{"n_layer": 11, "d_model": 256, "n_experts": 32, "experts_per_token": 6, "d_expert": 64, "d_shared_expert": 0, "activation": "gelu", "moe_layers": [0, 1, 2, 3, 4, 5, 6, 7, 8, 9, 10], "router_score": "softmax", "normalize_top_k": true, "routed_scale": 1.0, "balance_loss": 0.000598, "balance_bias": true, "router_z_loss": 0.0001, "init_std_router": 0.0212, "lr_router": 0.00196, "vocab_size": 11618, "norm": "layernorm", "norm_eps": 1e-05, "tie_embeddings": false, "optimizer": "muon", "lr": 0.0106, "beta1": 0.9, "grad_clip": 0.5, "batch_tokens": 65536, "seq_len": 1024, "train_tokens": 524000000, "steps": 7996, "dataset": "wikipedia_en"}
Below are experts of layer 5 (counted from 0) of a mixture-of-experts language model. Rows are named router (the router's row for the expert), up (a neuron's input weights, with its number), down (a neuron's output weights, with its number) and show model dimensions 0-255. Each number is 500 + 50 x the weight over its row's rms, rounded and kept within 0 to 999. Numbers have three digits each.
Before each expert's rows: "comes before" lists some tokens at least twice as common just after its tokens as in all text; "gets" lists some tokens that make up at least twice as much of what it gets as of all text. This comes from a sample of Wikipedia text that the model never trained on. Tokens count by the router's weight.

# expert 29
comes before: "0", "9", "8", " |", "6", "7"
gets: "9", "8", "1", "2", "6", "4"
router:523493507529551486451471483425529486529473465485519505598526475503510448597465501586450464501458370484580514508515534436579550503556582502465495491499558591457474497534595558539488459470457592422515531522408549480528429529536494495481517489505511425420535514496484437464452526551489530535489475492458580503455442571520520482499446519585452462509512557523498516480430546528460536582478529544508468532572508481456513534562501378562488412433510527512499542402544486461440469458627477413402497332506490489520450523537536483477515506465477506537491504475534481452493515461495589465488484495477591520387481485725600539442568455515542486532464457510567535478279505485562497426484465477445522517501475468546496501506485517411481524567497584431490550463458503412453557510518474
up0:655527444499509526472478487429480498520470621620345539486594516539526504488531512397557570530443539498529525460418489434603492533524598548458571429543590472399596482411482474540458547501452545472505441480427491557499504485528536577492559545604437545446547472547500538542444526514456518474540548565520485561494512508557489396518490460502445529487312569484494512509456515424367467492434568554485546462485469486536531513512500419495545496488531451487475527580498421483494448594504459456409482496505572397527528519519525472496471484559442520461561480460519519485436446542544516521570472440512439480540604539558559524577462523490440413508496470474442486452443512525507544473537513563464438526525536477466516550510456582477550513504402504547542533448484430529417487493452517
down0:470496453472539514593459521475610501519492494465513443528513520565484456529534518582499622447532515506487497440460477535520495504443483482400473479478453503506483591535486511424482511547468467510544493572413422454584584561484556513545510445467438467585508530425462578507558446573450530491511445473434479432521476582457531424466445521478515413536563553469516528432458503432519459575435443489494584545502495450459373605481499439483470370500492567493486510570435526412452427508496503517417491495502542446525476509502635527497529509565504494503579473518490465466444499580447589495428378596476497387469530562466553568587462551451512476524499582433594594450405518534482484456501543444525572529498423573521543481528447463613558614509513538526502525448428524489488490487560527
up1:444618488456499474508517456615478452485490446408527465469449506527548451508528528518558403536494439517535510494517557521462480460491493490436475480439529515496490523405401485593527516574503413460559417574482411513523509527448401472588506489473503531439522546497476487453463439543487515511530552462492505516450557552524438542454523494573454488429528510590519518515444557645526426411534536449596552501432564521558501567573533444470560488457464428523527545542520497435441495500581568527541415494456532444531496562518504532538416478527577450487509490487487537530469650573563581436493620447448543426495458507485493518462579436570453494435360519505577506532565534445472417487538554612443523475446410582436540476517552500433431520466513477567537573530551515445530468488531517
down1:485438545539577574517522483469497511457539494412508421520530492497534502443421524555461428554546538465375438564446534597458490560522461460439548549448512494431537459486403521559515540567479459517467559509498537534405506500494485511537644467410510526487563443571573469517477415485496493549624460482514622471513500529491425576479512537464500438537561593558549563495452448543543520377484459403567492534494404511599424532397453433517477615546533486486542558434396441491471502484482474491510484533475549503570550458453417467557474501485431536509453496582502594531449499519524504554485492492536487476574553551453440510462589431505443530468461501497626474537534461506463473514473543564392496424459535458460473437432519476442506538560505433486546506513571506426567497480584511

# expert 17
comes before: "0", "9", "1", "2", "8", " |"
gets: "1", "2", "0", " ", "3", "4"
router:500500589455549573490493513344507503484513452510571440581532479479486468550445499560458504488455336503583497491537568457576502500551518494467536504523576609473499506558563536463490452482486634460495531505431592475486460554505483480499422464499511430424526510477473542514480532513474512496471461465520599498416429516514505536486489509550487430488512514584510513475511511484517506521510545517504518512545450497463560528534521327437481512347533471503492562430585505510430521507514558401454523391480494580475537550515510466507508545517478544481483535436506506502498492456468633470485570495495612546454473472644696481401511466512499445509512465555550481423321525503487525439510475451498494507489519461527487553513502510366508464550501464496458535456454573442510543510548493
up0:576539517458559504497474524497506488471418542537532460510505489418479558517424432385532576613555583492511501479532419504576488501557488484539574457644548581494507562511478515498430365491566543535518415571458453437489494450536508569472573569577545514489481489514467471536499509459546503470468519476527532453468458490490519358512505611533554545494527432549391492498496509430501434575370541585439461471600498458496469587478488509517455464415490479533565501492464417581516547539506437490414504513462466614548506535524458430472532455444502493546486408451509473509512402419498611424618415578469455475499524483468549518536536471521482535533482468512411485402547479487499495490478434489546541491521518460559508426390535515582489574574554537455565512526494453531473520558475503
down0:429511426525445475504469493478569405523528569589498560550546517484512512463566512526512545439478511513464488497460457514488498487445493542538522509541456521510507511537469468570593565488474485540429519543510455452529487429624530387541523515437470495527492579515584532383527560484462660501529536473399496522471419494471511521573488504537448554547462454563457496486477526490520437467505515592524437545529405479472457475519588487530490473577476572453531540441544628492473615549461459422545561442509434467465544477432498550513476514598635475508460548380533507512446483561547480560572384506486521448545518537525449466553416470616495467552465477472426516446492390537351559431462492422556447533498495509473545542460539463555481477465545471477466488492470399581423471449509509
up1:508621416443587504494517495445472454454437559465498462504458480426610516540467520622453531529566447525572549511498528530474471584604633545534490538465517582476467564396552582555474520448505462398574383474517472543558503571494506508467503445437609553597429531466537441435459606402491479548503500424518536442540556485485552454525509430513445488499547428424550426427455488482448545571462502590542458546527464521439522495445535430434539446487493469410550508387510471451457530462517515572433518569392519499527495442453493490553525476582609479561561511464510465483475495472481540500511590508519473488510472482543528466471535509465457581457566580525443483487527408547497468435517505541550561432463484521463541470517526479566495520503473572508470530512473487511378428510546555
down1:589497549445510528552540532551468421395457453544429570412477503558431472503485432520566570476530569457548486468403500467573516471420530418362544498484578420530492487448528578489508580469513467520534485397563495546509546571528526424499463476539508543505472523429470551538438474569474541514489482506456546464454441482508480415569468539521573518596515513533434471612581558435472479476436529400443554503476386536564492517441505461517337477402549587576482565479543550489409522420496563498517490505528442515499498508478525486623491559557528566512481428514465534490562420522535503520520494486550512488418510463478451529497425548566550466448573519441517490426498518517471448521486493571463479492432507532491553601466481571420462539576456541434535500417499468608495464500553550

# expert 26
comes before: " ", "|", " |", " |\n", " —;", " —"
gets: " |", " the", " |\n", " ", "|", " to"
router:483524529379555590537520452412478521499487537523550506464525506473572628497514497568516522450458372495549458494454458488616460477427529431517602442569453616500486529433494483480591417469458550426532499511493574551544461579491477470497473567602581437505501497550557490503486526420475458519443511411468523469466521469483489445570476524521475485480483382517509469501467507494458568506537511494530413518546529522488511570573564487439467506570535418455499484491555532497428529535581431349402520486585454579421534373433410536567449469568512462499513509462453550524494503441486533553563546476468491521513525541471573400426460530505486592498572462512541536483467579531481563497479487441508487555508521487519539429458525541469427571502531568483482605523519518594472408420439463
up0:550519532478510496510490538462434485501538551487468474514484550570530509430515564428538556539419548507564497440494429483516547487430516498466608512566528518451502500487458567451404470487507547585440468450599543592558495541429577499455474547483473512513379517445405443499499452508508538493586567647497426503479368598454419485554473527488475589488452516577553419513474530528475505553427514545517476470519490574493592499443444370490515430518433546438516490591450528553463590383478532453444540506439412550475538543457526480536437473390476550530501526489524540488539529462532555545598462493448621490503482508612397450493463471512545510429553523524456414461492550512624505438523480505517468570481535477541515556437513528523527514497515521397497452518472486456496457482607512
down0:485473491547525463518572507437567483565490494405438555471518555495494580529457561553450456480542517466525500454556516503560508623368509561539530495455491559543451528488477547493589493474513532518436495557533476517472460546519446422529519513563537512505563532504455448555479397440460475578473388504427612530455517445459561461545475489482510493526433455509480583467565553441480540512613486459512416505535552507515537453491555543510470505426535412503475397534531570481483495508577530389483444499565483464586429429554524604409508477502469507443509477496486458481502459541606454464543504475536548444508555537468585330511442423497451536570520435436559487505490492464526486550516522401546510471600501429557573516575542482429436505465600463457501611490495416480548402431500443
up1:547574388568469451496501538560370517408522467538471610451513552492621542468479467566529495567517492473491526488544563550534564519539566581435450521434451510450563438482527419580569515449438464483507517543525511420403572525504358485549529553529527522491489517537503452520356517530530544445495469504528463479558467514417473470457473471384460526478553552493476472488406480497525525576503505619511409443356532516455597531514408432555464468510458541539524528520471512500547410527502507607476489519425538580471471473409584483461509535485453465584415569513542454442452479487369493498504554433530402550524568563468532508474491447526523540481535468464478495584478500483561504526518520453515523547505485586552517511478500573589532527470476567516469474583466485444486478449505457
down1:511570533510509462463513523500471499522466468510434492408386553506553482430468464501480442559428589494541503414521524482511459525475516532442401495426503437551537568503541446557507506547375537498506497453541474442504488489483498516562467496493511455504495523473446442501508469564568581400499479484499550478482519659500473572525479541506556530524497580467501524497552457490512456464441546402514584496454448471457468465539514409520572505640498573428408494524481519428515471432450440449469517529440445416543582449534632583476497454470464444535555484522435515575604528605527466531427433497427590461464505503551525455480630441497472514505546526526538469472475469499524535507512621565572528511555456554559445554477560511506572371485467491526631480514443434542511444513408565

# expert 19
comes before: " was", " he", " the", " The", " is", "-"
gets: ".", " that", " and", ",", " which", ".\n\n"
router:484659529506506504497446512537485514467539538539466457469428542648471398480433490481513469454460489520524522517531468504471560538468493456465465503460579498504538495581516480479451608481540557481496515466483503483439432411569505486538449615529555490482560515486537481568471505441540503507489492482428535462531475456505513497589462476528442563461525430524504488456544512508472494500507466458545359541557496466403481539612519458517631514592559469488520544571519523528505473461515510487432596464538532493496561477496463550596509525621397408507480498452523370541385440447447511565476440507480522509496354473511644491535509415522488559544544565442551481412469566480456443439497523474504483580476481505475475591480463616575505516473510500515422532543435528523515404537394514
up0:537548533597543514555451473448497529549565548476545485518500527522489446384455531469495458403491502448514483573501465489521493500553568494502508454475406519444539425534494501555521493478470487644499433541467637410470516532531479420470423473519514510570414454575363474499477564429482538518606438585529440419489483512426395528563502567501413409553535555431495469460495466430547497535468627530468412509468592543518547520395451493520549463551493534545479550488480477582536533506483521519456431463528435540456533567544556399495498473522479582525487559535483471558494469431539535506601528523560549460507513525483464440444531574545512474578458536474461433416439549523569514510474495480538511423558414458526561547519499540579456447493601499566486516475505509538477456466554360
down0:423470519486477517482469515437467567485489454498503600603527489506422452514363511482609505505547544552506609551502565506517397510542534469506609456545449475533482522501426564523437515431551464486486593411534384490485509541479450459555562561460527480449495614551510479556487473508525413472540534471598520536529565522546553482449577608490431453446543566447498488448449544338531565481455468471464529478546499528528490422511615439501521535525462411563614425542503491397528492419491495517458540568597506442531526509494394550540465493485540529459598495439515548529514498516548387489497445447517480476412461534523471428537497492472470552447529525472474430435534472592495557451502461494591427457509447488506436513504489477480516588471499534517492507548517408573425491469522526
up1:521579482458509464509501465531475547444556578456534437544458596485514506491527485513409393508570523485535472510422461552452543492517566487446472450508451555440503586534577565475489398471499518516594590535499544436585493476513360556511487430528414382507478492522480515509484529517478501512583517540449615543507504482567468522512491492528414451516528575419437432543431448608413568411454489599537603590500463499428536529454516418488444498533513481482425527582511452440555557423519514479526474433522514527520463508543530432440490530499483413495477522499573463489471413499457491513466595481503563450352537464526395490526518569545510514467499520416494575549447503446463555493478552581517533493455491528468449535566491585540551450464580554567506534509494470583517446516409589
down1:451440523400431535535492377513467543487416514461474547451479501479510475502548478520516465491529509501462503562468463524455527517470510505555599510561528484537500479571506484520623449568467495508605411535487449473540502538473507371648503531497480452549589409477471449587497455477477615414494576501590503567467505542588528438481362515533486491559501585483595537452534433516520539458437522542519498473543537603483447473527608510493439472577495426472506522491526543561485536495554475483492486447419476551500470474529487550578589515480462415481395475443581544379463591443545550609524543543533455520548509435413498462434564483510408491523539485442502478523452526493511426444447445564519545472486563449508475509538379479501466488445477490505413441520521566471560480469520568

# expert 25
comes before: " the", " a", " his", " an", " their", " its"
gets: " of", " with", " for", " in", " by", " the"
router:498549482397514477476484483533527570515581509483511493538531521475472454447393521532507553493455493545484452411637484433510447543491509462532567494530611539496539566496536516497491525454505537506507482465490600526492500458497467410504463503532585385484483526459530442497564531406470472467535593511420532498371513457534501471610390570588522381440508494517499473464560564368462495527489415431503370547554514520523515488501477483453465459557500543476513544538495544470481509405452430489401575524515484481462606448514522510538469474452536459506532378526477443531579503507466520569525498482481559524426394539489497463416556554555477519498584417560559439576509575516468489383433504430522471589583475509502496629476481561469449585498535555476495500457450510543451498452438505
up0:566537585486533547507470514492419507545496568485426545506473455487497504444521585486541549477433481483399493532520484569398511487425404396474496531472574518507420426479497507479463495463479511633500504466514493460575480535508549442412517471507578440498516445533519497415545574491586501521536465565472470603491480530506533477482538512432531512451546531520540490505489565572400495595519579383570494506486409517446459483516516481495511404435539495530479511523488553444487531433595499551525599481398458547381474472502544538470574539535609438465505442447464438532498525528493554492590640522466472515512516551471466535474508547594398436409538418487521498522526493479528391463501521539477585569449530369451480554482580433413564471476583570560494452550505543460453537510505496
down0:469458522509517474489559518580507569516469550580579426488544562629595488492533456566446439350481395523512454515457504462449476507510439470528489517531554440502526481495443417454499572511513409506569491616476613482471547512463471557524568454519498496535491425514417488521600485475447482528560597499559530482450554473501466503498521562491468478451464443452515429558408455500509445548558541464477446527512599426470549420514427508529596473512564442560469566440500529423545518558483527477532470565557538545544522473563454467425445451553371508459375472469516509464617587466507498559522464473501523540499481497450514590449512554515579474431458489433437506408428477465469444536437452448485546574522556444507555519484476576532613540542415469537509416531503503469558482548484497
up1:484601445509472470457499464587567483437599539462442482515467536482434481413512468468461501524422437559512443566501460540482493566531503410540453519521517568561526534529438489475421471458540460481570488507518494504565413500562521497517546511459539472494484481510558486527478496466425592473472599440349554499466497384426490555513573516504507531491488520437528548497548610564410543464494433464483549419546511451418553588535600473475482533551479475518516601525427455434538505451473519381575567508484553536475620440576501463547507398471451509562439516536518491534462554489422513556568491564482503491539466368515532427576499565456566498471511546562514568471474495484553506568562519533535451507448493506467444499447523500440536429561501409386503574547526534421601484476430563
down1:527547491526547396521478509493533520461484609445531459531429470484464459464527430481512427480423422490515593554572561471428484487525468583563492477485383525553436477548433568478392474500490513506478460502465502501496432479605440577503495515415564426464364529439481490508501449477599534468492549544443610483478483485448432544426478511496462517487520507426547506494553455581575440509614527485533369467512535486474497512524603605517546573473552482504630494555535510486468482506507513470519500456494497539515542462423529475474468410549542572530535422459471516447581484466490577450555388420522490564486513506544594509500568496624446534475509478507474618461494551532465468475620502550537511497467510490540579460438523431540483493460437516523517512460477517544482341566497537

# expert 10
comes before: " ", " —", "-", "|", " \"", " —;"
gets: " |", "|", ";", ":", "\n", " ("
router:504485492452541500498477419499489552563507565450539499468457526628552563506518499498529433554429455483543494352514495469543443480560533515505567382434609460485476466500530495516598493529434532442567466469420576593481478500507482481565504466527588566483530596449481518523427549380468457506442516489415491516565483542546500487439497530511453561496496555536490523529564482471472486525561333523463565526573517415463503504523564389477534454553510484508519487536526481479472523513539555395496480532486516515456383469513464551501391558596452535445486490434490543527343486469482429475588525464481554516528456547545530404562472550528509552467536461540535481459444510523480511441518536411499474564529487516521507593515476493520421497517506587511466489521460491314489400400522466
up0:581498584538504475511533509390446683556506528469552479506496562432508556533449451430500355536449539561544506507515489514565457459627515488461436508597551563595502532536557427517547563522464431581596594562474516509588444505483410533464535534562461540540512616591428549518479400420538475551484479524517554437500526515434395479463521541524536443517468525519450517446493507448509505487618553484518533521562478542466420481442460571482503471509494439496490494439533454544418556476572502385475506428496581478544541496531487533493485495473563564461378470512557530469533472467426532466526458529550463424479537468500537443512362450475529504512429483453454469557505522505542460592511493513448436465501491547437546375452518505533449549498438511479540547478510524450510452464513486
down0:527560484502517597503505621493489500375522472509514462510573489534477528452446483513442547394521425414453478459486431535448532507448511427492581531538467527554559500507496567426460521467601446413528505486485486471571396462525517578501481501587582452553516440564523465500492497493406486626510496492562551415516411522579415564492511547519540545483549529501530509442506510450438518547552522456512577443449576544538476473412547430439559438469520468508577465545421503462514459520542491454550504556579469530555564512387480593565470406580510565510423600530563522539440463502623502532542460492462445475521503450464517456556517450550408560480500511465478482444470428486458523487515536316475464545535485552444540454498530382495520518471549512413467591532489484511503462489509523
up1:504536571490511572462490461550501493622433482550542426496559428520544530495498498539584510542509392506458576494436424549510506440473466564597624522486465509568448497476593584496582441519354500462598568485491593500491458501468493509487534564523488538427516477528539419437484435469492483534467540512513531518585391559524549534352522481456574510465538570563518492572515536574499523557502570613492479474492501617445461486452472460488501407570344522436527500475482499516522508481465447478559467450564492531646427447487515560469498463428505479480502492411519515503495447499501498479507546580476590495452522507518409511499458501564483553383514431492538525500434525460504443546550447401440449478485559503439444543450488487547443452427538522531590509508538523472534451505517514
down1:509530516465503470523336562561546580461544531501599475429469522497589553501519540559551495459574414534526567468490402490538441523537444582606520474432533381564506401523372461508461497538561491502570526527467590500569476468478499493483449530537452548483485590608422505502515548526413457499491591486515441349508415457610504493480473449497539502498525447447487599477483494503455453529472457547558491512513475450546509487561508587537485433582567472447467576506487469464486550536516570499490531514477444434481551536500457429428502432496514601468509516458503480497501569525527494513453571506560506562484553515340485495523510466570422514478518474446422454451446577463508476491534434489519521526478548389454487476500464470546598483415472500447508464493437550596482538469597515

# expert 18
comes before: "0", " |", "6", "8", "7", "9"
gets: "0", "9", "5", "2", "8", "6"
router:492601490576588463456430520503543537536514478477526477613537545455498368546435511531500473514490430549488476572574516489534565506541505527479415513501525552496668506550582478592478511477436578423540530476509616474482527520498494499474466562417624399432547518501492514492353527532502523482478457553446539529456465525508510475570432456554472492453501567510470473473404488517484483541521468496503476531535489477492577519533510440541557426490490488495504603450516515459486448427501488514411511329516534521533518426460494515535415478494477507486507502500514429459544466434508437510461523382445427511473502541577671502478628441502526601546504469525553494476440458459551491475545468517455496529517495551533475578470501555406413507505496578444509437458389416500523544474465511
up0:584529363481509562481506508528555509528596411505530488413534535518507491566443553504453494502475369425523492607540495449483528501477490614507472463417442575448583552489559525550541500545552492547488504532473470407452503489538363539520474458401506459402530565465497451580498543452464575479514562510461547471446563405488416579492580508534595408482502533489444490501428495421423582537506510521461520418496534475498464501495488557534492581561493474606488618514470550492545501464488447528497513429465525483428573502488590517562594470540459474432480482604512600465551557492424431589550559446437436542492491518488584587454562523516520574565457484465455513441502502472479502563462443467471477497424418534499458530508523481497488498475470567459427426589540510567473517519500484
down0:408527414558537449444489448500545365431488473477503545521549456534575497547594518521526443484561436568444529568485488503447601372491494407502479428515560448527473465528425474523514478507405519581480476525561508483416574520536472516529513466488478545527435484428519505499562559459485538482565522530532543513500491526601522559471458463562471536471505515540458468476519444557439407473441469465487528573572554485547499473563489514599549424562516583429411459501533547573440536543501619536463574487457521563559503466416503540450530526357492539484487512515558486484539552469541453521447424436473484428455590516437533511544523551479566500462469415421576461620542539461426511437494444554465552565538460422512477578511468578587536568540470429475470474459494481497442407446434534
up1:430583517529544569512454511447448460492536449522558447503450446519623541454461577529453429537472493586505513474534516500532546500456519541576565506592479586438446484470469551477413468525541520484504557521543475548532471462452396573446513438463469490525530463379487548562545419368481507558489442466472629568465485563489435518611467556564498592528578503441521512488487484506471554508489489548514420489494492414477473588505441531496495375542496474423445434519449499490420506466496521596540493576552353539512494460443495519562494511534593504506593522487500413507466500432542566520494590449476499488476502572478485580465581483561586380506606531461489453486533535440505477519437461540506522520587476462557472409556483574490490521521567405463496450419451474525508471485538547
down1:522582481554413502449505479535464464579576512600497506525482558481515549614509515459566462559521441554431519489472525542533527532504451573514480426534531456579523437445590455492465471450564452525465456456510602600490542600544524483474514459521518447406527538486566572579512490488528486569489454502449585467430499526470495391525444481494486511514525485467425506490547397483550518526487525558485576458554515408485561494541472558550433447606484394538498489467491469487484563524607458399473396569426446445470438490399464479466422462506556507421417494463456521500545529416536575461578491481515506581431464521517426464520594581473564495522573443501579489577480500507439432531517470441466505533497534491442411532501470511453433383480540456572439512556523418502537586502587519

# expert 6
comes before: " ", " the", " to", ":", " in", " a"
gets: " in", " on", " at", " September", ".\n\n", " July"
router:499540505499436516468452510445449529527453542455532529471482505471505401531527533610436481499416442512515491431493536520507435502509516499426499506495492484554534504491507519554568481505528515470597526536406587562492461529500537546509517512444542434512600553504515492599495523456522461497486540410541419465448500470479526435450398508447553429477461423509506457443594527535428521484540484492409486548526444396425337553563544488477469458456529476666585500466536514530496490429604466463401462523510542544474533501457460373489534449612544445575500436411467424510448544522519477521469559470568515539401411532484587515526465531493499447552591499543534487463493536472552452574559550428507505514513510449483462503548462543348421558517542539539517519422476559374523558537532519
up0:570516532575517456509511515667510471517474458492527552595451504550483585516476511450586598450391523495558485481492526456496481511536520386510507525458623517506472540550479562516447477524464544583563444534522412477464499498461516482457512492551522538541491473509498445485437478463427440433561485500589458526471434495581608469429530508435479540456470490430562573504522513527495490461429547515494471395473477509461560588432537498537529385439432508505521524437541519505508575461416561466625466422520458499499525518396439464454452473430603469443545534511426498424490601534529506409608544473486413390506535381540520476508422520497432499605472479516488488541550526540531521440573579486568436506485476575429559490434534546511527520520479545499520564488418501470475569491492556
down0:532403547538540525501582486494487499457539535489561513499495430474623550406422598519525542540470458414427533495535542461484457477439541570512447519526471470443533481502466535393534435551491613642467639509580464514448483493485430446547479500496431408537528548474499518483449576501515470414502454470538446479469427508496470455456556506480546481496496453570400486470464574459509554640455502454536602475515451475568438490596555471502576529491476445522579431505508493486540521502499532474552593526444564472529487511524462484492527533562532517429594500526534479499438469518493386461541428519528534547610435512521452489558510459468509531541451550475535519588436543406424465474509443543436374576570398451463404517485474540498501548584528425424449509543525479511537506493462541
up1:483637411423566510470498385510556553575480538418516542594495556481465486520532523533500457557545414481477445511583450536566538468441400456599417446483472531523518592534532516524468534459448525592565547577504544477502458415386568495489494605513493459538505485538514554497592536413504471516495586490462470465621526521401498505445514519417520556520446500524469492566493480507490476559502559574448465482503506523480526547646494523491500412603508571398420496495430517439468522498588529518471507416454547508478437432485526484502449369480414420511480558467539534418550546495524485513548561485535574484482526468402470502530548415541480555487534526466491585505478564476485489525564483533432403489524502500450563480559517474468452508470559569465480465463408499566580496469478454
down1:499525550578525596551543488472475447536580525584513511544549604528538540421514462541587537573465419594523577435465466565518561508510506477457500464387524513541428521409542525532538473427515481520532493535525415547550505457442579506519527505510467502502592390469520581412548508524388461481540373584480534441495435547507559512533436474583426521524527590501465576448437523487513511483438500481563528549530440484519519414506467495430471502530483544473493606525472533514490453532550539488483464424422620594461538522457461531484467500492496506475445541451416478515403517486500514449607474561489533493501542483492471381496539513410531464475451378485529449584532483547509516463513440435489415472509472388484460569452479470542565426547602551441501494421540516469529482449544401

# expert 30
comes before: "1", "2", "3", "4", "5", "6"
gets: " ", " (", "-", "–", " c", " p"
router:486459460431480468506443525390443473519540494506475543547496517569501549480433424585471447548470410559492439571624453538567538545449533479472540482510524463522632479517505466539556412505487417542492547499463481533419496504520460479561509482614606532490518515518538497482397483491477507509472514436507493509544540516507498435466517536562471439475623537461546513525505633435441431516544482521521543518510528419366495493439494437475453469432581437512494470549495521473505530495535509459501487533535637518412449524441505541505476588573503539471488519390457503545450462468432390501481523497533591535427465557477702403606483548528513530530504465512581461394417538521472453547497570510509490498499465511511472618524503477521523559505558526488428535461481456510514473518377464
up1:462644467490451508478494476523474524516475462456504495535396498515531511579503601485500434485510546526418406554514483468511567557573476520606488517475521496550408451504544555476479508524490479513665565561403493473482473526488542470457529487512548442554507540519559487416439520467507435573424456473591586531612534581481470515507532540427476487489542451490511451503475445504471520519470555625551426469501583523504401470518568466537513412557566514452452497586490540544528520409540517562457501500570552515519610431453567462505503473521589479466513436426445510398440470469463497488528622500525488453406484506475513492513474553488566407509441506519449469624416571496470411546457506544547468484485555397480476545520509504403468497550479525566465423519411485486532412451541569
down1:559414537500475492586534561497564544458477468560472535511480480399519542538485505519528587472521504551536498461438594455401415628477477422485480466493447497491500543437484507533515524513519499460473466424608570462482425565440485464429485530376511494440455478531471481519590486459451485507548455637491503489477469460458393555517481454505487537499567424524521458508490493485479416435459638396510480550526530407405491528517541494452510436470497462435533535415530512557568497480557524448523493652507490411563459489495583509549515435470583494577467508489447434511541474490429505440489577412514581622491555523476515647477436473527574493516521456495518493528553488487497516525587457501435503530470472557581472521496455617503511502489538457496599550497449426574564442547497497
up2:496465563397585547513549502499615497544515560569610430492452465450450549449473512461541487490482448522477510532454474491563414407489468426511568516649445628423522508489464559427459408443479582538403582486567594515566506543434513457477468550519530498420527468421541485498584590418522407478443516499493522456431455498527515485590517519500487445454541456508476476503479535438481509499489437454552480538626544515507519537511483493505522623559531529501490457522639495527512543527517537396443544507575464517511486457448417537466536461565556429453518513518446396525520516436525450522485494518542562564516508586440533365499448521456468590542456497530453542509533559495479549496501463393439456496522555481585509430452524410469519546529468536446496502450522464549542443552462502
down2:523485485475549506504526450468577541574571520502554485497518529466434556506566488576494522510489585564483503431480454447483549494480499519552557406511546466455448496402455419475459561479588440452587490551521484544457466506526505478436449533523476479387473489538566466488520555469412490643536456491468409457416479422425521559557518444484559511513475456587473530424492453539531496545547543459513488496553463507453509550459438356457518577540529459522523576481448578527506545531489356443504507571498508525490580466580398506532431558506605523500463404430488474454456580438479493515554517533489453554608459562478477507547434560484516470522439479526590547483502551570599511504538512483393520443560517408482505505442409373447478599605596528469500491522515499515458500481459508

# expert 4
comes before: " the", " a", " to", " be", " in", " been"
gets: " to", " was", " is", " in", " were", " be"
router:500575536549556512455467453441489501554536509480455505522545526460522450521533482522451530436474458620505499427493524433522467502543537528497604439430551482549503483646530487491467559494495541371457452588556572529486547504496511497518467539531621571506497465569459488532510542421576500436473487496513515495454494567510488512583390454528490379436443491539518506403518521463505514523502404443465380570521363435544508515488534532479511506553551420561485495482514539530503508506601454447427549535508489457445506499352487451496537503570472499638487495486511515519445440468470426575536438503515451513434411504456533410425547443547495490528533487470632408412521476499500462507521479361496490569499514474500545453475504577509487651455574546480545478440510511436444502474515520
up0:581564488512457516498561498495425518489517440546516470527466514429472347518467463387534529492516425500469512453495520458547496490574443541491476516457466511540575581557513546494535503520540546543507492417516464518607415540572532514524528388540539484543471566444464470518432437530544499534445541471438526489468504586458481475480542408472482423361545507574506483492461522436576507475529631468456490523542477483534489469499513501394591483521449524571520516481567529433494474476518501430449550545451408472469481510431501676488533541492528475493543500499467491475510554450609511440566492472472519493570546393440464474486412444561546465429463536551479491511566569541487462513463568483561491421486503625490536407536530578481535507535497482492567497532671524559465342489484474
down0:424437553564545555511538548459456505545609450494436528565486405481573447422512492443437485517516424478484548513460543540414477482473519484404501480484454509589516558629493479481498526475508607620520476594425582524483505529461440446464482542467527463519596494548533532473506547453508476437444388549518449520617543517514465531450540421508480554505452534526455518346493597477445513480443390496567512510481536470561515407518527516611478417521427484429421560538518523579482523461571505519473529499503475487495469490538486456593447502433440550493543457569519489455556489475552445471559510580430444520455513554581493389493510478540532520530618537499600471554543422501498521461491563442451443540521488468517557490572499462516349492484469450451506514561447493469544486575474478
up1:516608465561556499539482521544427503466480497539496467546371555522465538430405463434463520523507589528521547403445505584485434500554426519482482472483509645457503540558494510471478477473569645582579534526513504520542369476449526477467424544461396389500578568441584459582426535478466493520471537502440485506517485458477487565420561592463453569518467519470552531540503430440490568528505439545411580487526576457505493489522484469579501492546490503441460537484467489534599548480481454512498445520585536431499530511424429509522585474519527410553507450444475484536406544522432466556548574469444491472535503527531508471423542520429544448542521501455490492509550594491489498429530460340459530549518600496578486535531424469469491542439517487527442518475452534459469551526494595
down1:561405505517492442442479456551533444553404495466486470538566495458513627484529421529555418487568569467505471502556602441472514434503487568549460474398466481573479463477458432543571487603414506481467468517536562555508560580551558561539526578483483464524509482589421558553464454510501557466483436586492582494478515442458461598474484533417388433446452575624478542550493525495441460410487532504466494467503435583455484498468437431492491526500597484474496455489513502439483505566457530407557454471442487544474506482430505624508463543495559481455521519519448582564499544510451587460402438517545499449471522561470504469561524468473500535509547426539603425496528512477451442522505511648475513461452495484524561496537545502432544427533529479502541517459501548612467531437518384